Below are experts of layer 4 (counted from 0) of a mixture-of-experts language model. Rows are named up (a neuron's input weights, with its number) and show model dimensions 0-95. Each number is 50 + 15 x the weight over its row's rms, rounded and kept within 0 to 99.
Before each expert's rows: a language model's description of what the expert responds to. This comes from a sample of Wikipedia text that the model never trained on.

# expert 34
What it handles: Table-list separators, royal titles. Separators and items in score or stat lists, such as the comma after goal minutes like 26', plus titles King, Queen, Duke and country codes FRA.
up4:51 50 23 48 63 41 75 32 85 71 72 29 76 48 71 58 34 47 70 70 73 29 57 55 70 41 57 36 44 63 61 69 44 56 80 37 44 53 49 32 51 46 51 13 63 65 61 36 48 39 69 31 59 27 55 67 43 38 59 54 57 83 42 63 49 67 45 75 52 41 32 34 66 71 61 70 51 20 52 43 59 35 50 43 52 53 58 38 55 40 36 59 62 47 69 43
up5:50 56 49 36 23 33 61 28 29 34 24 41 66 64 47 85 64 24 45 44 29 46 25 55 39 35 60 39 18 33 59 79 77 58 60 61 62 49 61 52 11 78 68 57 68 47 43 58 39 39 45 49 50 53 51 56 64 62 59 62 56 28 53 14 44 52 57 51 70 51 59 52 55 57 32 55 24 46 54 36 62 69 36 21 58 56 60 50 49 46 63 40 42 49 77 45
up6:50 32 20 41 45 64 39 25 64 37 54 46 59 51 36 37 74 54 61 61 42 25 22 60 56 68 74 65 38 46 50 50 62 45 52 35 71 53 37 70 61 49 50 61 18 61 60 39 53 42 10 27 46 23 33 47 48 71 25 66 28 44 41 49 37 52 47 50 37 20 76 45 51 55 40 70 63 52 19 27 58 50 42 41 58 34 34 56 57 17 38 49 37 42 65 52
up7:47 74 37 64 35 65 47 25 60 51 34 41 58 37 57 54 63 54 57 65 58 39 47 48 65 43 59 55 58 56 59 59 54 39 32 59 55 56 82 30 52 44 50 23 84 63 65 21 29 66 10 36 34 60 70 76 57 42 34 54 54 36 30 43 46 48 21 38 62 43 45 16 55 39 46 49 37 16 56 44 43 70 59 34 28 65 76 66 53 46 68 44 40 59 52 68
up8:08 50 38 49 41 37 83 74 37 41 29 24 52 51 20 57 78 45 43 49 55 55 47 21 39 52 43 32 57 30 54 50 55 60 60 84 60 45 52 35 52 69 67 59 55 56 47 36 39 37 46 39 51 70 58 49 18 51 42 45 42 43 51 63 45 48 53 34 15 63 26 38 55 68 37 57 41 65 25 51 47 59 31 44 18 72 51 81 48 35 56 55 56 52 43 76
up9:51 53 63 60 55 48 73 41 50 44 49 37 72 60 74 44 45 40 46 10 51 72 78 45 35 44 64 25 47 43 73 84 06 71 74 73 31 54 61 45 55 67 31 43 53 55 15 40 51 52 53 30 52 43 47 64 58 29 49 47 40 42 57 38 35 59 51 58 65 30 57 56 66 54 75 52 61 31 69 24 44 38 64 45 59 48 30 59 81 52 66 47 42 55 49 54
up10:56 52 44 65 51 64 25 29 55 47 49 40 25 56 23 15 26 57 33 81 59 37 66 36 47 48 53 29 49 65 29 35 76 68 41 51 48 39 56 27 71 29 46 37 40 43 61 68 33 36 29 65 55 63 56 26 65 41 71 40 39 28 57 49 64 43 45 54 49 20 55 51 74 51 67 44 40 56 79 41 33 37 50 47 52 55 54 51 92 50 65 72 48 68 52 46
up11:27 73 49 50 84 53 46 36 59 44 59 31 68 57 42 55 53 68 45 62 24 63 49 48 61 69 36 32 55 53 73 62 48 45 46 47 70 40 43 51 94 51 13 47 51 46 38 63 79 53 44 46 77 34 52 41 41 44 60 47 34 35 35 37 40 43 55 56 73 70 53 54 51 83 42 48 55 58 78 38 40 76 31 10 70 37 49 47 50 69 32 43 31 42 38 46

# expert 10
What it handles: People and time nouns. Nouns for people and durations after numbers or pronouns, especially census text like 632 people, children, 65 years, plus suffix pieces -er, -ist.
up2:34 62 54 57 63 27 27 48 28 34 39 41 40 41 41 66 37 63 25 48 51 40 75 47 74 47 73 45 44 57 56 48 61 33 85 71 41 42 26 69 33 46 47 43 53 23 59 72 31 59 52 40 52 61 47 52 41 56 52 39 39 56 47 52 55 68 52 54 46 36 54 56 62 50 29 39 51 17 59 18 58 67 57 14 71 26 52 79 49 42 59 43 29 20 54 19
up3:89 49 40 45 55 29 54 33 60 61 38 50 74 48 52 55 39 62 63 41 41 47 30 38 73 69 32 49 44 27 55 58 67 37 31 29 42 72 56 47 24 87 74 59 40 38 38 23 50 61 44 42 69 51 56 22 61 52 49 61 61 53 47 40 49 16 45 82 23 45 38 23 41 56 54 41 61 58 45 63 45 49 45 40 22 39 40 44 60 54 54 51 16 61 63 26
up4:63 35 37 43 55 62 49 69 86 67 58 28 62 33 69 64 36 39 72 62 73 26 50 61 54 50 49 40 55 92 51 42 30 45 57 66 46 62 56 50 67 54 48 51 43 42 54 44 39 25 54 38 52 17 43 31 34 26 42 50 50 69 53 53 47 43 45 15 39 39 36 25 70 80 33 54 33 49 50 51 62 66 38 52 70 51 46 52 39 75 67 50 30 37 36 16
up5:53 61 31 43 51 48 70 43 74 48 30 51 42 45 42 65 73 41 40 25 53 30 51 58 57 36 72 47 05 42 46 55 49 48 53 72 76 46 74 50 35 60 53 62 35 51 64 49 67 50 44 50 64 44 53 50 55 42 75 71 58 35 43 47 62 51 56 52 84 26 78 44 65 56 20 56 30 41 44 45 50 51 00 34 57 56 51 79 75 67 63 49 52 60 37 63
up6:46 43 38 69 52 52 58 55 31 44 45 10 68 45 63 40 66 60 44 58 49 30 45 51 35 57 79 56 45 44 67 65 56 25 45 39 29 48 30 38 57 34 60 68 21 48 48 47 52 50 50 39 59 37 65 46 49 63 37 51 21 40 43 36 71 87 62 65 55 45 57 57 49 72 36 75 72 26 29 24 53 67 68 48 70 50 40 46 40 31 89 26 66 37 55 34
up7:33 75 43 60 49 45 45 58 63 56 39 36 81 72 33 78 58 51 56 54 52 31 52 55 40 53 52 72 67 58 60 45 46 45 46 34 59 39 79 55 44 55 55 50 66 50 73 25 27 50 51 49 37 52 56 63 53 48 63 52 65 25 37 47 33 52 13 66 42 21 51 65 28 69 48 69 56 18 74 42 57 65 52 50 14 59 61 62 54 80 87 38 57 33 50 43
up8:42 61 52 68 49 57 69 47 72 67 19 39 45 83 29 58 59 49 65 48 60 46 67 34 45 71 33 49 60 39 81 63 56 43 37 71 40 55 60 55 40 70 75 70 34 52 50 30 48 66 56 56 50 35 56 66 26 41 34 38 21 53 37 70 41 68 41 27 54 29 49 38 59 72 31 54 27 92 63 50 53 33 47 27 45 58 28 61 67 61 53 34 58 32 47 52
up9:61 51 60 69 50 51 52 56 60 33 39 34 72 68 50 27 49 56 80 31 48 61 66 52 65 43 51 40 68 28 81 82 42 65 54 35 15 62 55 63 58 49 53 15 46 43 32 72 61 42 59 40 56 55 74 39 70 19 24 26 22 60 32 30 51 71 35 48 62 47 67 30 49 61 44 65 39 46 67 31 66 31 53 61 44 65 38 51 60 62 45 55 37 58 48 58

# expert 5
What it handles: Plural and inflectional suffixes. Word-final suffix pieces completing nouns, mostly plurals, such as -s, -ers, -ings, -ations, -ies, e.g. machines, cycles, settlers.
up2:35 24 40 26 64 49 57 37 46 37 37 51 42 27 37 63 52 71 35 82 33 49 62 30 49 62 63 30 56 64 52 72 56 32 82 59 26 38 45 42 56 48 30 46 63 39 58 81 52 36 66 49 65 63 49 38 54 47 53 54 50 60 33 47 65 67 57 43 50 65 81 63 69 34 19 37 74 32 49 35 48 54 59 51 67 50 54 65 48 39 53 30 47 75 08 28
up3:68 64 63 78 51 44 85 23 39 62 20 59 66 41 62 56 24 55 44 32 60 43 15 62 50 64 34 55 44 44 49 38 41 59 44 40 35 57 59 69 38 69 55 40 51 38 39 27 25 48 42 52 71 28 55 39 60 57 27 52 63 43 53 65 51 33 59 62 20 56 57 22 31 44 44 53 44 59 31 58 56 13 39 43 35 64 44 67 37 17 52 31 40 63 33 54
up4:49 58 42 52 54 43 39 52 79 46 67 42 62 13 75 45 45 53 62 69 74 38 45 70 43 52 41 21 58 60 79 61 28 70 58 72 73 43 45 41 77 58 65 40 32 27 74 41 61 08 64 42 57 26 55 36 43 53 52 50 36 72 38 32 41 59 58 74 32 67 34 57 44 57 43 67 48 65 44 47 47 57 36 60 58 59 59 36 64 64 43 60 41 46 48 14
up5:74 48 48 52 45 50 72 57 40 58 30 29 41 38 30 83 72 46 24 38 61 34 60 50 51 16 68 52 55 59 60 84 61 66 66 51 50 41 55 35 37 51 37 39 40 50 55 58 49 21 67 30 72 48 33 35 49 52 43 37 46 34 68 41 56 53 76 38 64 37 44 42 63 45 30 87 32 20 58 29 53 41 29 62 57 70 53 39 58 64 66 46 30 75 69 47
up6:48 55 35 70 53 50 70 46 46 49 54 73 70 17 62 66 51 31 50 55 64 67 61 73 40 54 32 49 46 55 72 49 47 43 60 67 48 30 32 74 88 50 36 78 25 73 52 65 65 28 39 49 68 40 32 56 41 69 41 53 32 74 67 51 47 50 77 36 48 62 65 46 52 68 54 69 71 38 45 34 46 51 43 32 47 41 28 49 74 12 61 35 67 61 49 44
up7:77 63 51 61 69 51 33 60 44 42 63 49 73 46 47 64 40 57 33 71 52 49 53 77 40 60 67 37 70 46 50 52 52 44 38 64 39 40 84 17 58 75 71 48 61 54 64 29 33 48 33 30 55 28 70 46 48 78 45 47 52 45 13 52 47 50 43 41 42 59 13 69 27 58 35 41 43 32 53 24 56 59 39 36 49 58 72 81 45 49 59 42 42 79 58 34
up8:40 47 16 36 52 60 81 66 54 30 53 42 47 87 33 32 69 35 44 33 64 59 51 66 40 50 42 36 64 22 68 62 61 82 70 45 30 35 38 42 31 66 60 50 60 52 48 32 39 53 66 30 61 17 66 42 17 39 73 52 41 55 54 60 40 49 59 55 43 48 37 46 31 76 27 60 29 58 44 65 36 52 46 65 32 51 46 47 50 53 53 65 37 53 45 86
up9:40 53 39 69 41 63 71 48 55 38 66 40 44 70 55 41 77 38 54 45 65 53 66 65 24 47 43 02 69 32 68 61 49 62 52 47 45 56 54 38 80 77 29 14 43 31 20 57 46 65 61 43 47 52 36 59 37 35 34 49 39 63 38 27 43 69 47 45 64 26 71 41 49 64 48 65 47 46 60 46 37 82 66 67 70 51 32 41 71 34 55 51 37 49 42 39

# expert 2
What it handles: Latinate name endings. Final word-piece endings of taxonomic, personal and place names, like -ora in Desmiphora, -ova, -idae, -us, -ine.
up4:54 29 42 19 48 60 74 58 39 34 67 62 81 46 78 50 32 44 59 53 60 36 31 49 65 31 75 56 38 62 63 16 10 57 45 40 59 37 50 50 37 43 64 30 65 53 63 37 51 18 74 48 39 44 56 33 30 56 42 40 61 57 62 21 42 58 37 71 42 47 58 50 74 57 58 47 40 64 54 47 76 25 34 67 44 42 40 52 37 55 37 47 22 72 47 44
up5:40 46 51 31 35 50 42 51 65 31 22 38 42 39 22 70 61 42 67 58 50 49 67 55 65 59 50 55 23 34 68 40 57 50 54 55 72 24 51 40 35 52 57 34 44 47 50 67 55 40 46 17 74 53 64 67 68 69 70 88 45 54 70 23 47 55 40 52 64 73 55 37 69 33 30 79 32 37 46 49 42 80 40 35 89 43 51 67 57 49 37 42 52 58 53 46
up6:66 60 28 55 63 62 68 63 39 63 62 45 56 59 52 45 78 45 47 64 72 41 31 26 64 68 41 59 42 58 51 46 49 38 49 48 27 46 44 64 43 29 28 77 25 53 56 56 38 43 20 42 53 39 43 45 58 69 32 71 33 24 60 28 71 52 52 40 67 24 70 61 35 67 39 47 64 61 69 26 30 39 65 48 38 29 47 34 35 26 85 22 61 46 56 57
up7:37 59 67 52 49 38 55 56 76 66 57 34 55 28 63 58 61 56 51 70 51 53 84 44 61 88 73 38 65 53 47 60 64 40 34 49 58 30 65 19 41 50 58 44 51 54 74 19 40 69 49 39 39 81 47 59 64 43 65 58 71 38 58 21 53 55 55 60 21 35 50 53 66 78 48 56 39 58 41 29 59 63 48 34 32 72 73 59 42 74 58 27 35 40 50 35
up8:26 39 36 87 43 51 57 48 55 64 40 34 46 70 18 42 66 44 34 50 75 51 38 31 63 36 29 57 59 36 63 39 59 52 60 55 55 39 58 59 42 66 55 46 37 46 90 34 45 57 42 32 30 43 64 48 25 46 56 62 69 27 33 76 35 44 51 36 50 49 23 54 63 62 36 63 31 78 58 58 65 38 37 20 46 42 52 66 74 40 44 44 45 32 38 84
up9:46 46 36 31 61 37 73 43 57 37 64 34 68 64 39 37 57 25 40 13 47 86 55 19 47 50 52 27 41 44 76 43 10 42 63 70 37 46 73 77 36 61 41 29 41 62 41 47 54 31 28 65 37 47 62 47 34 14 34 45 74 66 47 45 47 54 59 39 75 63 54 52 50 61 31 58 62 55 54 54 46 33 56 42 67 36 41 50 52 64 48 30 41 52 33 35
up10:48 29 41 61 31 63 46 53 58 30 44 40 84 71 48 52 36 70 29 56 36 39 61 22 24 27 52 37 44 80 63 34 62 69 67 44 63 40 41 47 46 41 67 66 31 61 50 42 47 53 38 71 61 31 47 40 61 42 98 40 52 44 63 55 44 46 50 58 37 26 73 58 70 54 60 51 38 37 62 44 44 55 53 61 61 57 71 46 81 42 46 28 44 94 44 48
up11:78 44 62 18 49 35 56 28 45 71 19 33 50 42 31 71 39 50 35 61 43 47 69 36 70 73 26 39 36 60 70 66 48 39 49 47 33 58 46 70 77 59 39 57 60 72 46 40 80 46 71 42 70 32 60 54 54 55 72 29 36 38 69 30 18 60 59 47 68 53 49 55 27 51 54 43 23 46 38 39 50 47 50 45 61 43 62 33 65 63 24 24 49 60 48 43

# expert 18
What it handles: Table cell ends, CJK bytes. Last tokens in table cells (X, Won, Yes, -ed titles, Maroon, Pending), line breaks between rows, and Chinese or Greek character bytes.
up0:37 40 35 47 35 57 27 30 43 66 56 35 63 71 47 50 77 53 47 27 46 45 55 47 60 46 51 36 69 66 58 41 84 54 37 29 26 33 41 63 75 53 65 80 31 30 53 61 41 69 49 11 36 73 61 43 37 51 27 47 51 50 55 32 33 56 43 54 31 65 51 20 37 70 55 53 42 30 50 15 47 38 34 51 62 20 46 47 29 43 56 54 66 65 43 37
up1:47 57 35 31 56 71 33 01 63 67 47 34 50 71 30 42 62 52 38 39 37 64 52 38 72 71 28 48 49 64 43 56 52 36 43 46 41 35 62 65 22 37 66 65 51 17 66 61 36 68 53 67 71 53 27 40 70 44 48 51 33 27 46 35 41 59 48 80 46 39 50 89 60 35 75 66 59 47 35 60 44 31 68 35 50 41 59 37 44 29 57 34 52 49 42 48
up2:35 20 55 40 69 09 59 54 43 30 68 45 53 24 48 56 56 40 34 56 67 45 57 38 67 45 54 62 42 54 32 71 79 37 66 51 35 48 35 59 43 56 39 44 60 42 48 68 46 34 66 45 64 60 54 54 55 46 49 65 38 82 53 71 55 82 43 72 64 41 50 39 56 54 23 47 67 25 37 34 46 82 39 46 61 33 77 73 54 59 66 33 38 29 37 23
up3:66 61 47 44 46 34 32 61 32 55 15 31 68 50 55 72 25 38 53 37 40 38 09 52 80 66 40 40 48 66 46 44 50 31 33 23 50 56 48 49 14 56 69 43 50 39 34 37 27 42 59 52 48 46 55 64 65 60 36 44 58 49 48 38 34 49 40 55 30 54 50 22 18 34 44 62 53 50 51 73 71 19 42 43 49 61 54 19 54 49 41 41 46 65 32 24
up4:52 43 62 46 39 40 57 51 62 58 48 36 48 16 37 53 49 37 62 58 75 53 46 54 88 27 35 27 42 63 63 72 34 62 88 61 47 64 69 33 44 67 58 43 37 49 51 54 49 29 65 28 42 35 38 59 64 24 54 37 51 76 53 55 46 42 42 80 62 40 63 30 69 43 50 68 47 61 64 37 51 55 37 77 75 75 38 28 70 51 25 70 56 53 68 39
up5:66 59 57 33 34 49 72 44 43 36 19 44 43 57 47 94 51 44 34 40 69 44 53 52 73 48 72 37 19 57 70 63 66 74 55 46 63 42 58 52 28 45 50 52 52 53 44 28 39 50 54 30 59 51 50 59 65 20 53 76 87 51 55 18 59 40 61 59 72 66 58 57 49 37 47 58 47 43 73 40 65 52 41 44 68 64 52 59 69 78 64 46 35 24 73 37
up6:41 57 35 63 36 41 59 48 47 51 39 49 52 20 74 55 76 34 66 72 73 25 36 52 56 52 61 46 34 52 70 48 62 47 47 41 36 46 50 35 69 45 44 71 28 79 48 59 55 57 41 31 47 38 55 37 53 63 56 51 25 27 52 27 80 56 50 51 54 20 73 49 60 50 60 93 80 49 67 16 43 64 55 44 56 47 35 37 77 24 51 45 63 49 71 48
up7:47 63 66 66 47 56 31 66 82 45 59 41 86 46 47 52 54 64 89 60 61 20 62 61 61 67 45 75 63 59 54 70 52 54 47 78 40 56 96 47 39 59 56 25 43 59 58 42 41 62 26 52 48 27 64 54 69 46 29 62 62 42 41 51 37 50 60 33 26 47 42 52 40 58 47 70 43 48 52 28 44 34 52 37 24 52 56 82 52 68 67 26 43 46 50 50

# expert 29
What it handles: Sentence-ending periods. Full stops closing sentences, including after quotes or parentheses, typically before a line break or The, He, In.
up1:51 67 37 61 53 73 30 13 54 39 48 34 45 74 36 57 52 59 63 38 33 65 51 41 52 25 54 60 38 65 45 42 41 57 40 48 57 70 43 53 41 35 71 41 83 19 59 54 55 38 35 40 44 73 53 32 81 55 49 36 41 47 39 50 37 54 46 35 34 15 59 50 65 40 47 66 52 75 69 74 42 54 51 50 30 07 80 60 53 54 51 51 27 52 42 74
up2:78 38 43 56 67 44 52 52 38 42 29 36 46 38 70 62 48 47 53 44 40 27 60 38 35 59 64 64 36 77 48 63 73 42 73 63 40 39 27 47 41 49 19 41 48 64 77 68 40 51 47 67 81 67 59 73 49 57 48 51 44 53 76 63 59 68 48 69 59 57 68 40 78 32 18 42 70 27 49 41 23 40 55 42 58 41 47 37 66 40 75 27 28 40 29 62
up3:66 42 78 47 45 48 61 18 51 50 37 43 50 54 83 74 59 45 66 44 61 53 40 58 83 79 36 61 52 51 63 42 48 27 58 55 75 37 61 59 09 37 51 39 60 40 23 41 40 46 68 44 75 45 48 51 50 69 64 37 61 50 55 44 39 38 45 72 21 55 58 45 31 35 72 55 58 46 69 51 57 13 20 51 67 68 42 39 37 36 52 52 29 58 36 52
up4:47 50 27 39 69 42 59 51 47 85 76 55 22 63 58 62 24 27 51 33 52 48 59 13 48 54 55 40 50 37 65 51 43 65 63 37 55 66 65 55 55 61 65 55 53 43 63 57 45 27 69 46 53 14 45 42 60 37 46 66 78 88 61 48 56 45 48 52 42 26 67 33 65 68 51 91 54 40 48 74 64 68 68 55 69 69 71 49 55 54 62 46 45 55 35 50
up5:51 51 44 40 31 37 48 44 61 39 41 56 47 59 45 79 50 32 25 47 62 28 66 43 51 00 57 42 22 47 40 68 62 51 44 31 33 49 72 31 31 52 87 54 74 51 47 56 41 46 43 57 45 65 47 58 47 47 60 40 59 43 96 28 32 51 65 37 73 69 62 58 54 49 41 68 42 22 50 43 48 41 23 60 43 59 34 46 72 41 70 37 39 64 65 54
up6:61 49 38 53 59 33 45 49 48 53 52 52 59 43 74 50 86 20 59 72 62 36 47 46 53 57 57 56 64 48 45 55 72 65 49 69 41 64 30 35 86 14 47 42 24 80 55 55 46 33 62 30 67 33 44 36 62 72 26 51 28 73 47 44 75 37 44 32 49 44 73 64 45 52 59 68 62 30 64 19 49 56 30 50 58 43 26 36 46 54 66 37 60 71 48 61
up7:55 65 58 73 57 60 52 46 53 41 62 68 44 37 53 82 36 55 50 51 56 40 85 64 43 70 70 64 61 44 78 56 65 40 55 56 49 20 77 70 23 61 10 36 64 41 39 30 23 32 64 46 45 29 45 50 63 35 54 38 59 39 42 23 52 53 44 74 34 37 34 51 56 66 49 42 42 55 33 67 46 25 44 49 36 59 52 49 38 21 57 41 49 28 36 23
up8:30 65 45 61 33 49 52 36 56 45 28 29 42 66 33 53 58 51 60 30 53 51 59 63 61 62 45 35 48 33 83 49 73 76 42 61 41 45 59 44 58 76 64 75 28 32 65 38 74 71 56 47 56 45 45 57 29 53 30 45 39 36 33 74 36 60 56 30 23 47 21 46 50 60 57 43 44 75 56 56 45 32 42 40 56 47 52 87 52 23 61 17 55 19 64 62

# expert 59
What it handles: Coordinates and degree signs. Degree signs and digits in geographic coordinates, Coordinates and Location labels, plus scattered ordinary words like so, close, Church.
up0:36 51 43 47 41 79 26 48 42 47 38 54 48 63 60 41 46 48 61 40 40 43 54 43 66 44 80 54 30 66 72 50 85 59 50 23 42 32 33 61 68 54 57 83 64 45 50 33 57 77 43 12 38 64 45 21 29 44 22 47 35 64 71 39 65 60 54 57 62 53 32 59 49 37 76 50 53 58 24 47 55 39 52 44 36 34 68 62 61 38 31 31 55 72 61 24
up1:38 50 32 43 55 50 69 46 43 76 53 36 56 56 59 46 44 53 46 42 12 19 59 38 85 56 44 50 50 45 41 43 53 54 51 37 72 46 45 43 50 44 58 58 54 78 76 53 37 57 60 45 44 78 40 33 79 60 33 51 48 45 24 61 49 36 47 80 59 58 48 53 83 44 99 58 25 47 13 70 46 47 46 57 36 48 59 71 43 26 29 54 42 50 51 42
up2:48 48 59 39 63 29 39 48 51 42 54 36 34 53 79 53 36 69 34 47 41 56 63 48 56 52 48 41 33 82 32 54 69 48 61 80 39 40 52 39 51 51 56 50 46 26 60 61 65 36 51 43 66 53 48 63 45 47 29 58 33 79 52 62 33 92 42 88 60 67 44 33 50 48 27 51 54 09 54 36 61 62 35 36 55 59 69 91 48 49 53 20 24 45 42 50
up3:64 67 57 49 51 45 35 49 16 46 54 39 51 43 53 61 36 51 70 53 44 44 25 61 59 67 33 51 58 40 28 55 48 37 60 61 77 90 69 92 27 61 30 50 70 34 58 44 38 45 49 76 57 46 82 36 74 50 50 62 72 41 53 64 49 51 61 74 31 44 64 25 29 57 31 49 56 63 61 82 63 42 35 42 53 53 67 35 48 27 53 66 39 63 47 50
up4:78 55 47 12 49 59 55 62 63 50 79 44 64 28 41 47 21 44 75 45 67 34 54 45 63 47 58 39 89 55 92 48 40 42 59 48 65 51 53 59 68 44 61 45 44 58 65 35 64 53 46 34 55 28 57 21 32 24 56 40 48 48 32 49 41 44 63 33 68 62 43 36 46 60 67 57 77 35 46 67 48 72 55 47 79 51 78 45 60 46 69 51 53 53 63 24
up5:61 69 50 31 09 23 55 61 49 52 29 46 47 40 44 88 59 44 45 47 49 40 54 61 55 31 75 49 01 50 68 60 46 75 40 59 57 27 69 54 38 60 44 47 35 58 58 35 45 55 44 43 61 64 43 59 60 44 73 82 59 26 58 48 46 37 74 41 68 50 51 56 61 34 24 53 33 48 56 21 60 48 30 42 71 71 46 40 76 49 66 52 63 47 63 47
up6:61 50 42 71 59 64 52 52 31 41 55 55 49 39 52 54 68 46 41 60 63 37 38 63 62 60 70 60 42 62 64 65 46 14 47 35 56 36 45 54 58 32 59 49 17 86 53 62 33 37 20 34 44 56 39 27 52 78 33 66 18 45 48 52 65 65 71 70 74 43 63 64 56 67 50 59 77 53 51 25 40 36 61 50 50 31 42 29 40 30 73 35 30 30 73 42
up7:03 60 65 74 59 54 56 40 51 77 48 33 63 57 39 74 43 53 51 58 56 23 81 48 61 66 54 56 63 71 49 67 45 54 38 52 59 47 81 06 44 44 25 52 47 53 76 23 31 62 37 43 54 49 61 57 37 59 32 42 43 34 63 38 33 41 22 59 72 31 47 48 37 56 39 46 32 46 48 32 51 42 56 54 42 71 47 82 42 50 41 43 72 46 37 55

# expert 0
What it handles: Name-ending word pieces. Final pieces of surnames and place names, such as -ley, -ington, -ton, -wood, -field, -berg, and Lundgr-en, Salis-bury.
up4:69 39 43 23 51 46 30 23 51 61 49 37 81 43 57 52 30 50 56 37 44 39 42 29 73 47 42 42 31 45 75 36 25 50 49 65 41 58 41 47 57 44 46 23 55 71 67 76 67 20 80 36 29 35 54 20 42 55 29 32 45 62 30 27 33 63 56 54 41 32 38 36 68 70 48 37 37 50 37 67 34 35 33 34 65 46 52 32 32 63 64 36 41 48 46 35
up5:69 58 43 29 37 51 57 24 65 66 38 47 46 73 45 80 39 60 51 43 73 55 54 40 48 68 71 39 43 47 55 67 57 79 29 62 68 59 34 49 42 74 76 28 56 48 69 71 60 34 54 35 46 45 44 46 47 56 90 93 54 39 59 37 60 53 69 51 73 47 67 49 63 41 32 72 31 40 52 34 52 51 36 36 76 56 51 70 68 65 24 39 57 45 64 44
up6:58 47 52 71 61 58 48 44 42 58 38 38 67 37 73 52 64 46 41 76 63 28 18 52 31 54 67 72 40 53 72 29 47 43 47 35 40 31 35 56 69 37 61 71 26 39 54 43 54 40 36 30 30 48 73 34 62 73 33 63 33 45 77 42 61 54 79 48 55 40 60 60 42 73 50 71 64 34 40 16 50 39 68 31 49 41 38 38 38 26 59 20 43 48 27 41
up7:52 61 61 52 71 33 50 38 45 36 40 48 61 36 24 38 29 41 51 59 43 54 70 51 46 47 56 55 40 37 49 79 38 18 62 65 58 39 45 37 44 53 47 55 59 64 57 16 17 37 14 56 32 70 64 54 41 59 54 54 68 24 54 51 47 37 51 28 34 16 53 61 41 76 53 37 64 48 43 13 56 49 55 38 11 50 57 37 27 55 58 49 53 43 20 30
up8:49 46 50 28 38 70 81 27 70 58 42 26 50 72 36 48 47 26 62 32 64 67 40 65 56 60 37 34 43 42 73 54 33 39 37 56 49 40 28 40 27 42 47 52 89 53 62 29 21 41 66 64 45 38 75 53 31 54 43 30 34 55 30 67 53 79 24 17 49 49 53 47 40 73 60 32 41 56 58 55 57 25 46 31 46 46 64 56 58 62 63 30 56 51 38 56
up9:50 53 61 51 42 59 70 54 45 40 55 36 64 64 62 32 66 53 60 18 30 67 73 25 50 34 55 38 49 34 56 56 21 51 41 75 44 28 76 48 53 51 35 31 53 64 23 59 39 54 40 66 38 50 28 56 46 33 31 54 24 60 50 28 54 38 76 57 78 63 52 55 80 54 48 73 53 55 62 39 64 37 48 33 29 39 21 54 59 55 46 20 31 69 67 76
up10:35 50 39 58 60 83 45 59 81 63 23 37 71 63 60 47 39 42 30 51 41 29 58 35 44 23 77 44 40 64 25 43 31 60 44 50 79 51 64 47 53 47 35 65 34 55 71 47 43 30 16 74 56 54 64 36 44 47 69 44 19 27 46 54 44 28 52 59 44 47 71 32 74 60 61 49 48 58 63 22 49 31 41 34 40 64 62 56 79 49 64 40 46 60 68 43
up11:62 53 46 65 54 30 38 56 40 73 75 28 64 52 35 48 49 51 48 85 26 52 54 43 66 60 59 52 45 72 57 68 56 72 52 50 44 60 48 65 72 68 40 46 51 56 67 38 37 51 59 43 97 06 50 71 69 37 58 27 44 34 51 28 45 75 47 66 45 66 44 73 44 64 40 42 44 82 50 58 26 40 28 49 61 42 57 50 61 69 54 45 25 53 53 32